Experts of a small language model.
Experts: 128 tanh GELU neurons an expert, a softmax router, a shared expert of 128 neurons.
Training: 270M tokens, 4117 steps.
Below are experts of layer 9 (counted from 0) of a mixture-of-experts language model. Rows are named router (the router's row for the expert), up (a neuron's input weights, with its number), down (a neuron's output weights, with its number) and show model dimensions 160-191. Each number is 128 + 32 x the weight over its row's rms, rounded and kept within 0 to 255. Numbers have three digits each.
After each expert's rows: "comes after" lists some tokens at least twice as common just before its tokens as in all text; "raises" lists some tokens whose logits its average output raises strongly, later layers aside. This comes from a sample of Wikipedia text that the model never trained on. Tokens count by the router's weight.

# expert 26
router:103150106199123141116178092086157113188124066080117120125146134181177110159076139137126127130134
up0:132105158181162123116092072163140092155121124135155128093118139110184154157128085173114109114128
down0:131117092053138102140102136139173162110155114112036110088086116160120086107154145093137139112147
up1:101174113153118145124098087131106136143123146134183122143123118068159059200138109134119061077175
down1:151110137135124125112173163127136070118167130170065137125093113141139158125115118090161052104136
up2:110163138121159146124114163080183089106103108209112128139152172107060132158069140106122124077153
down2:126130101143113140183130166135161106132152105096143164084127092087093127161176134178070150156086
up3:204160109150152158171180152167085117124094122115100158145122155117075108180168082146157078124088
down3:148120057150057133169108045144141124116149129122133158146112120089116199122140160043139140062143
up4:134104139172104108111132119117090144123096171220065128097154140182180059126084126113202058101133
down4:082121138105130152101140104125165191177152139200093134132125146166117112110128139069130157124132
up5:089098168099170150128101085113157097117103107133109106150149091179116096133130162149128100121099
down5:174164168125145055122076131146161125150165197137109127075144087144076182179130127111089088124104
up6:135071055173140195098115120112206130114099122098146099119048154078137095090080156074156119190113
down6:149080174162104126144065074145152119136120092155124103137153123140164143124106130184117071124092
up7:093072140087105100160153195076141088124113090186176116125142147104149142098183081111152106148114
down7:144149173140133148055132159064130050179144142168168116094134056145114097151144152150138099088183
up8:134107155157132101100105132099121088133142108198113077062110160156164095066115130137164088129135
down8:128039150130085098123124088065108191162173107165130089119123128124121121169122128173138205171119
up9:149077126131112119147068215143091104145151130182111127176170187185133130128135169126153060148128
down9:208107165105074142130082079181170155115113100112095160124122075141103058127152124116132220114169
up10:199138142089183116187128144127137113177083181084126182079127094142172085087112132117093138094152
down10:159173189112165154099062169135127119199145177137142140085085133128084122147104138079142128092092
up11:133167097158172118152132172134147194122094172129085112147156099095111155128105185198115095111182
down11:056188182122151101131142107119163132095166177149167202121181143096050130151097117101179088108129
up12:120130163149088065131115135197081114113171111108109156187138093094097111098111106145161082155150
down12:117083108128085145137116103137138148093118089171156117148154145137182047152124091125138173082155
comes after: "a ", "the ", "-", "The ", "sh", "an "
raises: "he ", "descri", "s"

# expert 32
router:153163123139176136170126113098145101089141133163134097125158145099122139109171149080138185155189
up0:099117203102177145101115174133197128145172155178145115186135154165107096137198105123070131168142
down0:108163080185113108087161090151081163145104103126080094086077143067166117108042127159120194089078
up1:115124142108148135095140118118113153057169171096172126131080110200129152063108118108115114180089
down1:127113147111154118127095122165162116184109083135092141136148126070128116111139059076140077118149
up2:144137170213143137111134098154114174158123064162123125107094123144173095125126140139153110065181
down2:150171106152135144120088090102173180123146161093186098138123134118152174183103089131138085121111
up3:101215127173080146135056164087116097106104129110154189110119128127133100170146122159087157145153
down3:093119125123099134194152112145057136147121132087139151124151103136112124074107091142097100132108
up4:103090133131112135151099074083126147138107121127173130110151122157097103155114153168129118123120
down4:155172122145097135091108106132133133118104128098093115139089130057147133129136098145109185119117
up5:141068130109100123151132133129128110107090177013096128062080141125144146157082114154183166139172
down5:114167132166096184108134112153093154156133122215173104132163145152118150115116152123151134068156
up6:101167188195115188174104147134141126143108159167045157191164095168106181156202145101163147080084
down6:068090123083097073069139124145095132199158129083167128092096139092147053163113094093160147177145
up7:121111096112178152101071113126162163125153153142124161158119135084148082136148134117161127185092
down7:104102142164177160145123140104139178104118096071086131144113123105161106110041094131114117135167
up8:114101082118129088144093171197154122143141116032090152125141123158106101126122146159155170144089
down8:143146114135109093066154111044075120088112112125174073148098112152167126124124085110090079135187
up9:118076125153148122130141093099115148120135136155150120134116126147102140129099097087173092089060
down9:147203115109145170175119153132194173112178104153070114109105131101205124120189163108116143102159
up10:130169201097126144097111142201153174125086040132160114182127064100118137107078158148142122118144
down10:138112104072092093068115096132133110120119153084113098160174127120140138157164095132182138110125
up11:113127137171177127101202178187142129107151132196194166100097139100093130143108090126201145119102
down11:146095139106117112106069078109144103158132075106051082134146085106118116138048153149093113195094
up12:141148045198097109115151132126098158137180148170095129070128137171123069199157164091120123128108
down12:141171210093159111171112095095155093171106103110146108141135094140152155148172086178135184156133
comes after: ".", "|", ", ", "==", "s", "ed"
raises: "==", "===", "The ", "\"", "In "

# expert 15
router:138155143143131152100124104119131093120115097094079126111092180151162117138126079070116133176104
up0:199164162139124189116063103087125161041104115193066139121144179085175095098103145131170154110130
down0:124118125101142151136125108159116109153153092087179193067146092119107167105116092179146125179136
up1:035117156131132171128099156129104083123105088157090107095121118087118095119080140125130089147168
down1:063163113117145180085139091118129176135099176148123194090174158097110104094130119150142163120137
up2:149190194177166118160134142084132102139104170175136090122164131134065144162122113104114182102116
down2:110163178100104102148091132210083129109131124146115095140146151171110139075143134190143145128121
up3:156089179121107131131098140108117125048094149168105101145129139158113143137131161125128143153165
down3:056160136167142166099167092107083154131119134120160112125146120179106105159141091134188171114099
up4:203188202165093085154082093143118132136099087106150100111115128136093131129118121195188094170150
down4:113129145105129092070133172155120111071154138140118140113121154091142150092122144058069123128145
up5:125180092153076182210126101153132123180182148177212116189092097096097092112140148083148183190126
down5:126155144159131154142105158090167081158098084125113132156081180115083108103096086119096151107193
up6:105088181129182083152129137107131156164096122139178099181114161087151142089094122133133136129138
down6:108151128160165137146158179106095173114165076105135138126124102134159088084096141132227129100082
up7:157082107157102083141140092129166144137129135068187140190213130166107097126101144109137078092134
down7:111144162131115121040130136105129140135095078157133142148155080125133182124128109119143150148165
up8:106095180172146144127065179138130169057098073150161150119113159101147095130133202089125131162128
down8:178119085095099117089132084090083134156079137197130133118160126156125120185118155121114145097146
up9:166092102133101151137137117082066052155130106157106084121116117132127128138109136147101079153102
down9:084072093189124090174145179165136151158065151075160142097152106115146167201176129114075097093139
up10:143173118146143110079165199151106181116093077114112072089092099152096164074145109161156141112082
down10:153186119120157146145109151116154095151156071118149121167072083155186103116156116136186139087147
up11:162129067115071112159171106159156137156096119161133076103141129118047140154173123147124105146148
down11:097118084145120123168168168142102157135145140125109181139175114133119115114136119067125061121108
up12:133142134134210042154139101135168090182069090159125127120153109126097127087106131161152112139131
down12:093141120128101170064103117147166137037156075110161116148153144135182131086161126094181127181103
comes after: "==", "(", "in ", "–", ", ", "In "
raises: "The ", "1", "9", "the ", "8"

# expert 14
router:167162125132073121143143098151088139168170081110175094151087123089172149148112147110160136138192
up0:087172184118200122141153144154081162158116067146152156117110134096153128130124144099133089134124
down0:068162155099060099116113131122172188137150097150110171175057100122193086169090108110129144129134
up1:107141176152140161056155127111100086095097103105156133083092132108201162175170099163149114170093
down1:109102144103114085151152119160148166078139081122134131128115103101132108151157101133143083146120
up2:137163120137127092199101168115078143133162124172099139165138125169094089187082091112094136130125
down2:179161140102155128177166115162185095146196118100166107168114089134070117165190145094156170108101
up3:151090104161104132139093072106151086068113137122159096107067155154128089138183074149155132140081
down3:093165162182048147086088112086125131106141134181195112168110127137085065165100154168166167145115
up4:099123172143117121110127125138110122093083090125137113072088160133128072127106069104120082147097
down4:062115152134152177138086179124094136103127106132167102115163148105165129149113102077168099120130
up5:123136129070169196106187147086137081126115105109114151054138132081145134124165179159123125180173
down5:061163140134184149127106163143095221102196182113101120117161103114162170121140137178100165172125
up6:078114105118126112125138138093141167168081118135070103108090092125158151212108164159153152104165
down6:154126113103174177095178166153138152108105147159076102084146127130160146122068077117165141155142
up7:134199060201084131111117089147144129188094155068159163146124140124116113092171149127119131143177
down7:116189150138102127118109174110111136156104119087141109173093142049144118063139163077107122117093
up8:131137209130124129129123124127151139138156144165092102181155130122129075178181148203103121096088
down8:086087106140143162079131093099159098129120120132173094112120098068062050146143086097142121179116
up9:150163137109097114117123155123128079129077106082194089153165177098132192134187132160120175146148
down9:092065162146111161138143102167109143137069195173114121146113115128186100077164116097145195071118
up10:118128149175131171107183079100159151128106119097134140092194097179110124110147117158179102107146
down10:182113116154170135141095121148158044085111125087113110050146133124145099097147120103090106124123
up11:103125125146110135131152119101115079078089209130127141160149113113125149106110112123093129146112
down11:125146095130132110108117118148130098215125118113128189112144134137140140083171118118155148211116
up12:076146168157121080135108096109129117163108092132147133123086128101128080140126134118164142102131
down12:129181104134110093176099153104152125139151136120142129125104067075138189096058079077137115146122
comes after: "the ", "s ", "his ", "The ", "their ", "her "
raises: "-", ", ", "er ", "er", "; ", ": "

# expert 17
router:142167154103163095105161090105132170146099094168106178123187169073129139149153167175132142127084
up0:060120122127149167117118217128124146145064166156139162156162077111139135148113140132142127164170
down0:199150234152162160122171135072105117142152131120118135127128123130110133119134138086136139165193
up1:148168130155161130119138140156127081178134107140128155152079097175102176133180165048095051153136
down1:135171105172149133143091117200122132139131105142108134215108101197083171091129152107132100108116
up2:114144152126107113179114150146176078132149135092144124140101140152147114148128145111119127141129
down2:126164116143155106111106126166143175165068113177136179106115140148116115134128160163100078081146
up3:103093163087125110098128163109079091120047055124070111146107111168166132158151125186148176158126
down3:084139142119102133087163155158108158126079112129087129168145078130133130095136112101172129169110
up4:091123166102091115082122137120114126131102081175129140125126177132109144181114095153114114108133
down4:160194073101186110113111129188113139140132118130122168124122126103150113104140119097172069082092
up5:140120124172150157116129113131143095133145061167121099121163098132112119130178133190168101180110
down5:089124132129124139124078140139135126071143153147150121114130181039105094082154146102140131156069
up6:074160147137152112134070146150146157143125153123079144094152162064120128140180188128144102128132
down6:061133144153157123150092133177151143141078159124117129097114171116172105115172092145071135129112
up7:099204096070143157112103193089140082152096096128115165119165089115184062149170131161112117128152
down7:164133082145124178112107117107116131146181117100103144122106105123145107103111114211111078158087
up8:162114124159125136103179179149148168157137177168098105136094123118146127152108136097155157076121
down8:164127135185121118194143150146108135138175093166076096185176146099102133158129124144181113170110
up9:145169067132101104075204152129181149136077113132143151135137179157123103094125211144140121106106
down9:140118153093129165128051142103232075124103146094146121139162120123121157142146161088118059102121
up10:140112165136157100110095076157129158174195088138145136149143117143110105071129128130116117141157
down10:126123124077118087115159162144109107123140140133111153094167105132143164093134117145167126181105
up11:103105177080089080088192123122131115109102152060147150129110163087146121144065048133103186151152
down11:183150124162179128091118127151106111156201131137144121170150138156122150199097188141169135104146
up12:119098092101106116106139134146109144111170126143141198106105115085085132198105104162172150137120
down12:138109130151161155105108134085142114146155097118094123146083088100190120079032106141155080112180
comes after: "| ", "|", "\n", "0 ", " ", "/ "
raises: "a ", "the ", "m", "| "

# expert 36
router:097143138103144125174099160134152073073130129093100097144119133162156098183102069164091142170187
up0:138109101114154093101117120150126091190079055153122184143184103108096115092137135172159114142112
down0:142151160169139068104214141142051088138132157110150128070094180150116129093098134144115182072095
up1:140113135090126159179192125130055110120151089164147138110161080130151117098116174109122145112136
down1:135108146118136134125136100097088224190124111142181149099158078142136182133119153159177151147151
up2:135110125132103091109059100140122120136115148103160130188184150147180094139141170100104148117134
down2:140087102129110074104132138095133137086125163154115131147133138139126113137141118120142116196135
up3:160194115105114082134142099151110132117121113112160087059093153159123116144162055184129100120101
down3:102173133189086079083088067073118125149148100127162089106113174154146123118164124164130135102141
up4:103127157087144130136086081117167127119055097135117142125128121123124095161122161167138122187122
down4:122174103141161135113161141109163134163128128087100195054176134057114148099148147132118115177072
up5:190125133117102089159082131124124077034111174093200096123118091129145091161125122158096170129127
down5:158149119122169133118101124114082112145149145170091115134122197102118177138096046068243101179147
up6:114178182155091126129142140105111141115124137087079110175146127092170161142061135113094167119163
down6:135119036104065129146121131132107097152130114123203097083134138127156135120117150107153117156090
up7:125116099207164110115114126134100162176098120131179123163139158159104122136060113131166103108139
down7:152107095158168149083198127133109162134127113148060114129169149161155154120094099116089135142126
up8:168160095143192117098140114127101132158125119125136138120152093217165110093178179131106163093136
down8:133133141165125127122118204162119143164151151072175149106148146095162140123150154129122143109112
up9:118132133120108100118112103102127080050198091168199147127107120220107094166136123147085128171163
down9:119069098136106163118139107144147105100109146048113146145101097166148120167196148099145166158136
up10:156140088122127141103091164136129082140158130156140140175089164141117106114149168107135170149161
down10:131118160158100174158126114151103183173099134143102150081142092131146074134096095175149142103103
up11:134083124110060137172122151127127091164113150175133179116166097180150096076118130114131115094114
down11:163111149129113098137100161085076120131108146115166173090165097124162182117086112108125113156184
up12:132171132152099134132179095110056128116172081081084107090097175180113075153151169113082141137141
down12:154070089100155132117159128087151149111161156095053150152153159107144135143146089087160134090148
comes after: ", ", "such ", "and ", "also ", "is ", "was "
raises: "a ", "early ", "mid", "in ", "at "